Below are experts of layer 7 (counted from 0) of a mixture-of-experts language model. Rows are named router (the router's row for the expert) and show model dimensions 0-127. Each number is 200 + 30 x the weight over its row's rms, rounded and kept within 0 to 999.
After each expert's rows: a language model's description of what the expert responds to. This comes from a sample of Wikipedia text that the model never trained on.

# expert 19
router,210,208,194,259,211,175,185,182,184,235,153,206,217,155,144,202,191,176,208,214,190,207,181,192,117,187,155,248,195,196,230,159,180,221,161,171,217,178,182,144,210,189,201,179,191,231,270,164,125,205,178,186,223,208,179,211,236,202,129,254,205,218,169,231,188,277,210,212,124,216,157,220,196,180,265,157,218,195,207,192,156,174,225,191,219,213,215,201,258,194,207,228,181,191,215,179,171,192,223,221,220,205,202,190,198,159,226,213,220,270,197,234,198,192,189,160,181,209,242,235,223,171,233,220,190,178,204,205
Infobox field starts

# expert 39
router,234,196,204,257,221,181,205,208,196,240,153,246,221,162,143,198,222,114,222,196,145,215,195,174,139,169,201,230,229,148,219,191,244,210,224,199,191,208,237,175,211,218,206,178,205,235,247,214,124,158,150,163,211,210,186,229,215,217,147,244,218,208,141,255,196,257,143,241,195,190,172,224,215,202,235,189,201,175,200,187,141,217,211,210,208,150,212,207,227,216,183,236,190,219,160,189,195,242,215,228,219,168,185,201,199,157,228,187,161,199,222,235,201,232,179,178,192,231,247,194,196,220,244,207,209,227,207,216
Nouns ending name phrases

# expert 34
router,190,187,162,242,181,201,220,255,216,224,126,255,221,172,139,213,197,152,177,217,175,167,211,182,158,221,173,240,184,193,224,184,247,191,157,171,183,215,209,197,230,202,181,207,217,241,206,196,123,200,194,172,216,212,187,236,180,180,240,286,228,237,155,195,197,264,174,237,176,211,232,214,228,231,254,164,194,160,218,172,167,182,215,192,197,197,201,197,290,178,213,230,168,172,207,181,167,222,223,188,198,174,185,176,177,140,211,213,192,247,186,198,211,195,161,204,143,208,243,205,225,241,223,204,197,215,212,188
Western given names

# expert 0
router,168,163,184,198,226,178,218,224,225,249,165,212,210,154,140,198,192,138,233,226,164,160,196,155,169,200,187,230,240,197,241,175,248,257,183,165,201,178,187,197,206,163,212,172,233,180,244,203,135,197,194,163,205,217,188,251,204,195,162,252,214,219,182,211,179,241,212,178,165,166,152,224,236,193,231,129,195,180,219,192,171,181,183,219,238,212,222,151,226,141,142,209,178,211,209,167,193,228,217,197,241,174,205,164,177,172,228,207,191,237,180,225,204,201,211,230,167,229,188,187,208,281,235,247,223,183,217,176
Mid-word pieces, abstract nouns

# expert 3
router,205,202,155,230,182,168,209,191,215,220,156,219,168,188,146,212,209,112,188,205,222,140,207,157,202,205,169,197,223,230,186,180,237,190,181,210,222,184,227,161,228,190,202,196,156,254,255,203,110,234,234,115,195,206,231,255,246,234,193,251,213,220,208,154,202,239,141,187,175,235,212,175,206,224,231,159,209,196,207,196,204,153,222,206,206,206,263,170,203,204,178,242,208,184,214,201,204,215,214,204,222,188,203,181,202,192,234,157,177,255,211,234,200,211,184,205,197,219,264,246,223,197,223,236,216,166,226,202
Mid-word fragments, infobox breaks

# expert 36
router,181,173,197,214,168,198,189,191,249,227,135,232,212,187,160,191,187,159,208,218,185,189,196,154,191,194,198,209,214,188,188,177,219,206,181,164,178,186,204,124,231,202,227,194,185,226,280,261,145,198,188,175,194,202,173,287,188,261,177,233,211,211,168,239,194,283,183,189,151,211,251,208,222,219,273,133,214,179,194,201,163,191,215,218,219,211,190,209,269,194,162,231,161,177,184,185,235,179,225,190,210,179,171,198,199,150,244,193,208,251,202,237,203,198,179,168,203,197,206,205,198,215,237,239,193,219,222,179
Word endings, Cyrillic letters

# expert 14
router,184,210,202,249,206,212,212,248,220,220,173,173,219,202,151,253,182,118,199,248,193,202,176,145,197,198,139,256,232,188,218,202,245,228,173,195,182,201,192,131,185,215,178,195,207,240,231,202,155,171,189,177,214,226,198,281,212,222,176,227,228,228,155,240,183,275,199,235,173,235,182,218,203,218,259,182,255,206,202,206,175,184,203,193,180,237,234,216,243,181,181,191,177,179,230,199,183,190,207,218,198,183,182,172,181,130,230,206,183,231,199,237,171,196,172,179,165,162,219,232,242,247,227,237,190,220,224,179
Years in parentheses

# expert 54
router,182,177,197,210,184,216,199,223,234,199,141,223,180,148,150,202,142,116,190,189,230,208,166,153,162,240,166,203,206,203,262,211,230,206,202,179,165,160,192,137,201,234,204,206,181,201,232,180,165,157,171,164,201,244,177,206,204,206,155,246,237,207,154,183,202,225,175,202,151,193,215,252,218,183,253,131,188,190,217,237,194,184,202,164,171,175,205,178,241,161,175,159,159,177,152,211,183,234,234,182,183,181,173,170,204,170,243,207,170,261,225,211,156,171,191,176,181,225,208,248,214,202,214,213,196,228,219,186
Plural suffixes, table dividers

# expert 24
router,193,155,191,257,234,185,182,205,193,200,192,191,162,185,156,200,186,109,146,229,169,181,231,192,171,204,186,237,201,194,230,206,256,213,184,202,181,223,228,162,185,221,245,217,192,213,248,204,137,173,199,150,202,191,190,229,190,201,140,272,250,242,175,210,213,263,200,211,155,156,206,242,220,206,247,175,162,204,186,206,163,192,210,215,150,238,203,155,238,197,221,255,202,187,205,166,206,211,191,221,170,190,221,197,229,155,228,240,187,270,175,237,227,212,185,198,184,232,217,221,234,221,247,178,210,211,227,193
Measurement and position nouns

# expert 23
router,202,177,192,244,242,165,191,197,183,212,159,256,205,200,156,255,172,113,219,217,216,186,206,166,154,185,185,176,249,162,202,195,267,232,183,205,164,154,221,166,226,196,171,177,200,223,249,176,143,180,161,184,188,196,193,212,209,187,174,289,206,221,187,183,227,273,196,229,154,211,190,221,192,176,312,181,225,201,228,217,146,191,220,191,192,190,212,194,233,200,203,185,187,165,170,173,218,176,211,199,232,181,185,164,217,154,217,210,173,228,177,211,214,197,201,183,179,216,220,225,205,198,244,225,221,189,216,156
Table cell numbers

# expert 50
router,217,176,186,260,214,174,187,223,187,235,165,198,221,173,140,224,200,133,160,220,181,175,211,158,172,225,183,184,202,221,216,219,209,181,226,159,186,157,203,156,223,230,236,175,153,211,198,203,124,199,204,157,225,224,172,226,213,201,203,264,212,239,151,198,177,237,164,203,180,176,180,174,198,190,266,171,212,188,189,220,202,187,248,224,193,213,244,207,218,209,170,184,157,183,161,145,227,257,189,199,202,181,189,197,203,154,219,178,218,242,248,176,205,170,191,185,127,206,209,227,214,162,244,290,222,170,203,189
Name-opening syllables

# expert 17
router,235,234,195,231,205,165,223,242,194,234,154,236,160,192,138,210,199,138,216,217,140,167,209,178,170,193,207,249,196,209,200,214,304,230,183,171,197,155,210,135,220,194,194,220,169,225,264,167,179,202,213,170,204,226,196,281,212,235,223,283,216,210,159,224,203,252,220,195,175,201,215,200,188,220,229,184,198,186,148,205,198,217,260,164,217,201,225,207,228,181,181,187,188,214,177,187,204,172,221,226,204,189,186,186,220,143,200,214,209,233,183,252,236,180,240,172,186,208,223,231,194,210,245,220,230,200,219,192
Ordinals and number modifiers

# expert 57
router,195,173,194,222,222,199,159,174,229,245,184,220,141,171,180,218,192,138,190,216,206,209,221,173,137,202,207,254,173,180,249,225,218,206,190,194,182,209,186,158,229,263,214,212,184,246,250,214,144,234,198,181,220,230,182,225,177,201,208,260,229,177,198,219,204,247,230,239,143,195,200,250,218,220,269,163,215,154,180,217,123,204,217,177,205,222,227,193,242,217,217,172,190,214,193,200,184,237,219,208,196,129,182,179,211,145,214,213,202,237,239,242,167,205,196,209,174,234,253,202,261,194,228,229,206,216,213,192
Surname middle syllables

# expert 48
router,201,217,187,221,210,198,200,230,197,217,164,186,181,176,168,208,185,79,199,189,159,196,249,216,138,202,165,239,178,186,226,189,236,204,172,181,213,147,237,143,231,222,187,186,202,225,234,177,112,225,234,169,217,233,180,212,211,204,208,231,250,219,173,226,220,268,192,208,191,226,202,202,186,221,245,124,232,187,221,247,214,152,207,172,219,202,212,197,190,194,175,211,157,186,159,146,215,204,218,194,225,208,186,165,208,140,221,203,200,229,217,220,179,197,189,203,198,224,210,270,241,197,233,243,225,207,219,176
Prepositions of time/place

# expert 28
router,204,174,212,243,198,183,166,241,202,208,163,207,201,175,136,265,169,145,241,161,179,204,206,147,166,220,172,249,204,196,214,209,205,219,171,194,199,159,207,158,223,176,192,173,220,174,208,196,122,242,163,173,229,190,192,263,207,189,203,268,237,236,165,177,188,299,173,193,167,202,220,204,213,245,253,179,185,222,207,230,142,202,213,196,219,200,243,206,223,189,177,228,182,184,183,202,176,179,221,236,200,180,160,189,219,179,243,178,200,235,219,238,202,137,197,206,199,236,232,199,245,236,234,222,216,209,233,197
East Asian name syllables

# expert 47
router,188,207,222,257,189,163,232,225,237,226,165,237,201,183,127,215,186,117,186,197,171,185,195,186,150,221,186,209,207,198,207,176,241,224,142,188,221,196,202,143,190,214,206,194,210,211,266,236,166,193,215,177,198,190,197,279,231,230,183,270,209,250,168,233,230,276,170,207,143,231,192,223,215,188,226,142,228,178,231,187,171,184,190,211,208,211,201,146,218,184,187,230,159,185,200,179,206,221,244,176,213,215,192,200,193,168,203,175,183,265,205,256,195,215,171,206,169,235,230,241,200,209,219,193,225,204,242,197
Abstract noun suffixes

# expert 21
router,181,214,199,217,195,188,204,251,174,220,100,220,181,169,152,223,193,133,224,182,215,207,189,184,205,211,193,220,233,162,203,196,254,193,161,178,186,183,205,172,217,207,215,214,208,229,256,208,123,195,171,163,195,223,189,237,189,209,162,265,239,187,144,185,182,291,188,237,201,211,205,213,188,204,276,172,187,200,223,182,150,210,234,169,251,231,174,181,249,198,179,208,176,197,222,153,214,211,218,231,238,191,179,167,175,174,231,201,205,250,199,233,216,234,174,213,189,227,211,189,233,238,248,207,185,214,227,225
Place and team name endings

# expert 49
router,220,189,185,209,180,159,234,203,183,203,141,177,205,118,168,197,176,127,214,198,221,205,212,156,153,202,220,218,216,160,219,194,241,223,191,159,229,175,202,141,196,173,203,171,177,200,180,191,103,175,194,145,229,226,188,292,198,242,158,265,199,232,186,226,227,266,218,219,170,202,179,221,202,246,258,195,213,206,158,194,202,210,254,189,187,213,163,191,207,185,236,184,130,203,191,201,215,235,226,187,189,203,211,197,219,188,217,199,212,235,234,226,183,231,191,229,197,232,223,206,230,188,230,219,234,203,218,199
Foreign name onsets

# expert 7
router,174,264,202,194,197,157,215,214,205,232,146,218,211,172,145,216,181,133,215,216,195,181,201,165,166,219,184,238,194,190,230,186,289,161,168,161,237,191,240,189,220,219,216,197,205,204,249,191,116,159,175,204,235,185,209,224,199,225,157,268,207,196,182,212,198,251,212,209,155,203,242,241,239,204,240,172,234,182,210,231,151,222,233,162,164,206,242,171,197,173,186,199,176,171,203,223,237,201,224,189,188,190,200,191,191,121,232,202,213,231,230,225,180,196,174,189,177,242,237,181,168,245,230,194,217,197,228,174
Title and category nouns

# expert 9
router,186,195,210,240,151,169,201,235,226,210,170,249,204,149,170,215,185,114,197,216,164,160,192,178,179,187,192,211,221,190,221,219,257,218,167,200,175,209,199,155,221,198,215,240,189,192,234,207,136,195,187,172,204,218,139,243,204,218,135,256,266,225,175,226,225,271,175,218,165,237,190,243,179,220,276,181,186,195,212,202,184,215,205,160,204,191,256,206,248,242,213,199,169,198,196,152,176,215,175,216,234,209,196,198,240,135,226,216,171,212,172,236,207,174,186,213,187,214,230,213,252,184,203,224,198,214,217,183
Numbers and measurement units

# expert 44
router,195,210,164,218,183,219,196,216,245,267,161,238,216,185,145,181,186,113,213,164,192,165,189,182,177,203,165,195,193,177,188,214,253,225,181,155,181,195,210,129,204,234,228,225,224,226,248,205,118,195,202,157,202,206,177,243,203,212,170,286,228,202,168,238,181,274,211,243,179,192,176,203,222,233,240,204,188,213,211,170,145,165,218,174,203,231,236,187,227,187,176,209,150,194,195,153,156,197,204,220,241,160,196,193,179,184,222,204,185,226,213,212,216,202,192,214,201,191,216,233,209,224,266,208,211,183,249,206
Places and occupations

# expert 42
router,205,227,185,240,214,174,197,167,184,221,155,150,193,198,154,207,176,119,244,189,157,206,190,129,177,187,197,202,199,196,204,176,256,220,168,180,129,164,219,167,202,200,210,173,211,227,231,230,169,177,223,193,215,207,200,216,185,171,230,288,230,275,200,229,196,245,237,210,227,212,185,225,183,267,241,191,209,197,213,187,172,186,205,220,207,186,179,186,232,214,204,231,144,157,220,152,180,242,203,192,234,146,177,162,222,181,241,175,239,217,225,214,194,181,168,207,198,211,225,230,256,183,187,242,226,196,247,202
Word-initial short stems

# expert 22
router,183,217,211,231,240,183,185,218,237,252,176,206,154,146,199,222,197,135,184,211,234,184,195,154,166,217,186,190,196,171,195,236,261,209,175,194,200,158,206,144,204,210,190,197,201,212,242,195,143,167,160,165,203,221,192,250,167,235,182,262,182,210,145,235,136,283,209,182,164,197,166,219,219,227,252,170,207,172,211,218,151,188,200,218,202,241,235,189,244,213,198,220,154,219,220,170,211,185,220,192,229,180,203,202,252,193,239,182,183,228,245,246,224,182,141,200,175,225,215,203,208,196,249,196,238,240,195,185
Film and broadcast media